From a checkpoint of a small mixture-of-experts model trained on Wikipedia: 9 layers, 2 picks a token.
Below are experts of layer 6 (counted from 0) of a mixture-of-experts language model. Rows are named router (the router's row for the expert), gate (a neuron's input weights, with its number), up (a neuron's input weights, with its number) and show model dimensions 160-239. Each number is 200 + 20 x the weight over its row's rms, rounded and kept within 0 to 999.
After each expert's rows: "mostly gets" lists some tokens that are sent to it at least half of the time; "comes after" lists some tokens at least twice as common just before its tokens as in all text. This comes from a sample of Wikipedia text that the model never trained on. Tokens count by the router's weight.

# expert 1
router,199,187,174,207,227,213,182,167,215,211,226,180,197,213,183,198,244,188,179,199,218,168,224,209,179,176,208,217,207,181,175,222,206,189,200,236,192,219,200,209,203,231,217,213,178,203,188,201,194,228,184,204,191,193,203,202,172,212,206,219,211,188,208,197,173,207,130,204,148,217,196,176,184,188,182,216,202,224,224,197
gate2,223,204,221,198,240,207,198,190,199,223,197,212,193,214,187,189,207,210,197,191,225,204,173,218,230,166,182,232,188,233,208,230,211,167,236,218,181,191,179,236,193,205,181,213,170,195,166,200,228,195,195,208,185,173,169,203,172,178,213,194,206,174,205,194,188,219,185,207,224,206,168,208,179,197,197,195,193,191,163,245
up2,204,191,218,188,219,193,223,207,154,210,196,197,184,199,190,182,168,202,222,208,206,205,185,228,207,186,209,201,208,242,220,219,219,179,231,193,208,178,164,224,207,198,192,219,223,208,175,222,213,204,178,204,192,214,171,204,176,174,232,148,204,220,186,215,196,213,197,232,222,180,184,186,212,201,181,215,198,189,194,209
gate3,208,204,221,166,218,222,185,202,201,234,203,201,196,173,191,203,253,206,198,208,193,193,205,203,225,198,158,213,220,185,174,225,230,174,211,198,186,216,188,225,180,232,191,230,185,175,205,206,221,221,179,180,195,188,200,209,192,193,213,197,208,213,213,242,205,243,193,215,178,231,202,189,155,212,201,184,222,219,180,235
up3,208,199,223,175,227,169,201,185,175,188,237,213,185,194,195,187,237,199,205,186,215,203,183,229,229,210,167,216,184,188,242,195,217,173,223,176,135,227,187,206,218,208,150,215,193,225,194,197,193,226,199,178,177,173,207,224,222,207,201,202,182,186,188,205,190,202,187,209,194,219,192,178,176,204,205,189,218,213,231,207
gate4,169,178,207,222,232,191,194,176,206,207,236,199,196,230,208,201,189,198,178,194,222,201,187,215,175,198,196,225,213,166,193,196,219,199,207,228,185,205,178,200,217,235,182,219,189,184,174,174,247,217,178,218,147,205,178,176,185,215,210,208,194,168,229,190,201,182,169,182,167,224,206,216,171,167,167,203,209,252,197,174
up4,180,178,225,223,226,191,176,208,175,181,175,178,202,200,205,205,173,189,204,196,193,230,188,192,172,195,188,170,204,195,233,220,195,206,216,172,206,213,200,206,184,204,195,202,241,169,193,177,161,194,222,223,194,190,215,214,210,208,214,249,175,222,182,178,202,199,165,174,198,223,210,201,183,210,206,209,201,196,186,206
mostly gets: " \"", " '", " You", "்", " “", "'\n"
comes after: " ", "1", "2", "|", "–", " \""

# expert 0
router,221,186,205,200,199,239,166,207,237,178,208,189,202,204,172,194,192,209,182,215,173,168,200,195,187,196,203,208,221,199,175,218,182,169,194,178,215,195,206,204,211,239,221,204,206,225,185,237,193,213,214,162,194,215,217,175,230,232,203,204,202,190,193,210,152,185,161,198,186,194,244,201,181,200,217,178,210,211,206,202
gate2,198,174,201,198,219,223,213,204,235,200,206,214,174,200,173,146,181,217,194,184,146,167,194,222,191,166,178,233,211,234,189,174,215,188,204,217,207,204,197,216,214,221,210,215,206,223,195,203,217,233,177,193,193,195,174,199,202,224,215,183,205,236,223,214,203,190,175,202,219,186,212,175,227,198,232,232,197,212,183,217
up2,237,191,208,191,191,178,160,232,202,201,197,179,219,188,233,210,156,185,211,221,190,214,211,201,203,154,183,220,210,183,183,222,227,186,210,208,212,212,209,188,215,244,220,231,203,187,160,241,187,215,182,188,210,191,198,217,223,231,210,211,200,229,187,219,171,196,174,187,213,173,191,177,183,175,197,216,208,178,181,179
gate3,205,236,199,211,207,162,236,171,181,213,186,183,208,173,224,202,178,177,217,153,205,202,224,231,206,205,195,217,244,162,197,196,242,217,210,206,197,229,197,181,181,185,214,235,156,219,213,186,201,182,200,190,193,222,188,221,161,203,200,212,220,220,151,232,230,191,201,164,213,192,226,227,221,199,192,162,231,182,206,218
up3,227,172,218,202,196,205,182,213,201,181,182,193,188,191,174,187,230,242,243,186,193,196,182,172,220,187,170,199,221,253,182,237,199,199,197,177,217,159,224,194,212,191,205,188,212,175,213,212,185,202,181,208,175,210,177,194,216,197,197,182,161,216,170,210,203,169,214,135,212,185,196,196,166,196,224,198,188,174,178,185
gate4,215,216,190,187,202,187,153,201,219,238,210,216,187,213,184,208,232,189,229,199,209,208,180,200,179,196,183,226,204,188,227,203,200,196,218,185,196,214,201,208,240,175,211,197,206,230,181,222,203,208,201,211,183,210,156,190,176,175,156,170,193,226,216,175,186,219,207,219,175,182,191,227,175,201,198,215,235,177,184,227
up4,212,224,192,204,188,182,150,226,208,203,219,219,178,203,204,224,193,176,244,187,218,191,187,202,159,209,187,222,219,188,209,217,197,215,191,172,198,202,245,192,208,161,210,200,205,234,194,208,184,185,226,206,221,223,191,197,216,195,162,186,192,197,197,188,157,195,210,242,196,190,188,227,163,205,223,195,210,174,181,218
mostly gets: "′", " −", " located", "″N", " worked", " born"
comes after: " was", " |", " is", " were", " be", " are"

# expert 7
router,174,214,194,178,194,229,172,184,179,189,217,183,203,204,186,197,202,196,197,209,196,160,186,234,190,180,217,196,217,193,181,206,179,186,206,204,191,239,205,214,183,235,197,218,177,198,183,198,227,229,178,171,188,190,229,188,186,183,217,213,230,205,202,212,169,198,164,226,198,227,198,177,192,206,172,198,218,212,207,196
gate2,184,216,171,213,200,194,181,202,187,217,210,180,185,183,191,205,249,189,198,199,183,173,211,223,189,215,211,235,274,192,209,217,213,191,211,206,199,213,201,202,176,232,201,177,212,226,197,198,183,229,197,188,206,193,190,195,190,199,227,190,208,216,203,199,233,196,207,216,212,188,210,212,212,200,216,227,209,192,203,187
up2,191,177,193,198,207,227,200,195,196,183,196,203,186,184,199,212,176,209,188,224,233,190,183,176,224,199,198,174,167,218,193,179,203,200,193,228,209,239,204,220,210,185,184,227,204,145,176,208,249,191,194,199,175,201,208,183,211,218,193,225,184,173,208,211,170,184,201,153,192,228,220,199,188,175,196,186,185,231,248,218
gate3,203,202,234,209,191,214,188,175,197,142,201,175,189,199,198,206,188,187,159,194,222,221,198,145,175,176,201,218,188,174,171,218,212,177,192,215,183,229,191,234,196,197,214,241,154,166,212,189,196,225,228,207,207,203,172,193,219,209,183,237,186,142,206,192,164,199,181,227,187,166,189,201,210,208,206,183,200,216,213,215
up3,203,210,188,210,174,168,188,193,207,194,186,195,195,179,216,180,176,213,202,170,191,214,239,197,202,188,222,181,162,192,217,166,215,186,207,194,228,198,196,179,177,190,183,216,181,206,221,221,171,202,240,204,225,223,191,200,182,179,170,214,199,183,192,221,211,195,189,218,210,164,181,168,198,230,191,217,235,196,195,219
gate4,180,222,234,201,198,193,218,184,172,213,193,206,206,201,217,189,210,178,201,228,202,208,227,158,181,167,208,241,221,211,207,205,246,159,186,201,220,202,243,175,173,191,209,191,190,176,215,175,175,217,189,192,206,218,176,202,187,193,214,188,202,199,188,166,201,210,204,193,191,198,210,195,178,209,197,239,170,200,220,218
up4,224,226,210,207,145,209,196,190,207,184,188,221,192,195,212,246,180,225,181,187,143,221,196,223,204,218,197,189,187,231,207,173,197,232,206,195,193,218,206,197,203,176,187,204,209,188,205,213,194,194,203,188,185,190,199,206,204,177,195,170,217,181,187,226,158,220,209,214,179,203,204,195,181,180,196,180,203,219,196,203
mostly gets: "==\n", "==", ".\n\n", ".\n", "==\n\n", " |\n\n"
comes after: " ", "1", "3", " |\n", "4", "5"

# expert 4
router,184,153,217,203,207,228,189,170,208,179,214,215,177,198,206,205,215,179,195,220,228,171,211,192,177,199,226,223,224,184,187,221,226,162,204,232,190,219,203,193,223,213,210,203,200,204,197,163,199,217,193,168,158,187,212,189,188,211,192,205,192,180,202,213,164,177,182,190,216,212,207,189,186,173,169,200,216,223,201,200
gate2,180,168,211,181,203,211,182,212,190,166,174,183,198,231,203,184,194,253,210,198,204,199,199,216,216,213,213,202,210,201,197,201,194,171,212,192,170,245,165,204,258,179,190,220,188,224,193,207,167,212,194,197,234,191,202,187,180,213,196,197,227,202,230,180,239,189,168,193,209,158,195,228,201,192,195,175,222,178,198,211
up2,201,227,179,239,174,170,212,179,156,188,219,181,191,221,207,209,201,188,202,181,190,203,205,170,230,158,170,211,198,189,222,175,177,247,180,197,196,191,214,202,191,186,210,190,212,182,203,176,218,202,196,190,178,201,185,210,201,212,207,187,198,234,196,241,206,197,205,202,186,176,228,186,149,173,212,203,173,212,187,201
gate3,224,166,224,198,185,214,210,170,197,204,230,205,213,200,198,197,210,193,192,211,226,215,214,175,172,185,189,220,205,199,212,191,168,187,222,196,183,230,166,187,179,205,211,195,216,214,206,194,214,239,219,214,220,190,176,192,243,220,218,182,200,202,220,200,208,188,188,183,173,196,192,204,158,196,176,166,198,209,172,163
up3,199,185,200,204,173,192,203,187,218,198,227,202,224,203,186,179,169,193,183,214,194,252,201,189,181,164,152,207,194,212,224,213,177,198,197,226,191,202,200,198,164,192,184,192,192,213,214,210,196,196,220,203,215,204,167,180,259,218,203,180,206,189,228,210,207,185,209,203,200,169,220,179,179,176,173,148,198,185,162,171
gate4,204,164,227,196,196,195,166,171,175,187,224,189,207,190,244,184,198,197,209,184,201,207,187,216,208,175,191,178,190,188,161,183,197,220,222,176,176,208,202,199,179,193,201,249,227,168,218,210,203,222,228,197,205,193,208,208,195,220,205,218,188,152,189,223,215,195,187,213,180,200,220,196,149,182,187,258,220,196,195,198
up4,211,212,144,190,194,216,219,214,210,201,185,197,182,229,171,222,206,201,201,211,231,191,211,214,185,188,211,233,207,177,213,211,214,187,198,241,215,194,223,194,223,237,211,153,159,219,174,201,189,204,185,194,167,223,185,178,189,193,196,189,220,245,223,177,168,180,206,174,202,198,164,220,235,201,205,158,183,239,215,196
mostly gets: "==", "|", " an", "===", " a", "The"
comes after: " |\n", "\n", ".", ".\n\n", " a", "\n\n"

# expert 3
router,220,196,207,222,181,179,168,214,222,199,188,180,185,234,228,219,214,177,204,181,180,182,208,208,210,144,200,214,219,191,192,227,212,198,195,208,183,209,208,242,195,242,183,213,191,187,179,189,186,213,187,189,207,174,190,188,192,222,206,200,210,191,198,191,158,201,171,195,170,229,213,196,202,199,202,205,217,197,238,210
gate2,196,218,232,213,241,207,218,207,220,211,186,207,224,185,178,235,218,255,205,184,253,197,196,202,215,179,178,230,207,232,191,216,230,207,207,195,192,206,202,220,213,176,216,211,228,196,182,187,231,199,176,183,206,200,198,172,212,198,228,194,201,194,198,159,184,207,209,255,196,210,201,176,202,187,199,198,192,185,185,226
up2,212,198,201,179,231,228,225,203,200,176,209,186,191,209,176,177,231,187,192,198,217,232,212,216,184,221,235,177,221,188,172,197,252,170,200,206,181,186,212,178,229,203,196,208,143,194,160,215,196,227,214,191,213,214,201,165,202,216,188,195,215,220,215,181,207,204,184,177,202,239,180,205,163,212,211,212,215,192,239,206
gate3,190,178,205,212,218,205,188,186,167,220,171,215,192,238,157,194,205,155,196,211,229,208,212,212,179,199,191,206,204,206,191,180,229,207,215,237,176,203,234,216,184,178,172,190,241,202,169,166,202,190,184,224,200,217,209,241,182,218,194,175,181,196,187,205,222,224,201,200,185,181,195,191,213,217,191,217,203,245,223,229
up3,195,243,181,175,178,212,211,206,219,198,228,166,221,185,219,212,205,263,196,215,194,190,184,193,223,189,234,193,158,216,187,185,183,201,206,184,184,210,194,196,195,211,223,237,153,192,211,214,208,238,207,181,211,166,165,197,208,206,213,224,205,217,205,160,210,218,210,223,184,206,200,212,152,183,195,197,198,214,201,174
gate4,222,162,167,180,182,227,190,219,175,216,168,205,211,206,163,188,227,184,186,234,212,207,178,177,229,202,213,222,196,216,155,251,222,185,215,232,173,191,217,217,212,220,177,200,204,189,179,191,223,189,199,175,184,171,167,205,202,205,208,181,218,172,231,205,210,209,208,217,207,174,171,201,194,194,203,178,226,195,228,204
up4,176,156,228,179,213,233,195,188,176,179,190,198,170,178,171,180,220,162,185,223,197,223,229,203,183,192,190,181,224,188,204,199,205,169,220,212,163,193,199,221,162,212,238,196,162,183,191,228,198,192,222,219,201,176,206,147,211,168,218,220,220,211,216,234,196,174,199,174,203,224,215,191,196,179,194,170,222,210,194,175
mostly gets: " film", " team", " name", " album", " species", " election"
comes after: " the", " |", "-", "|", ":", " The"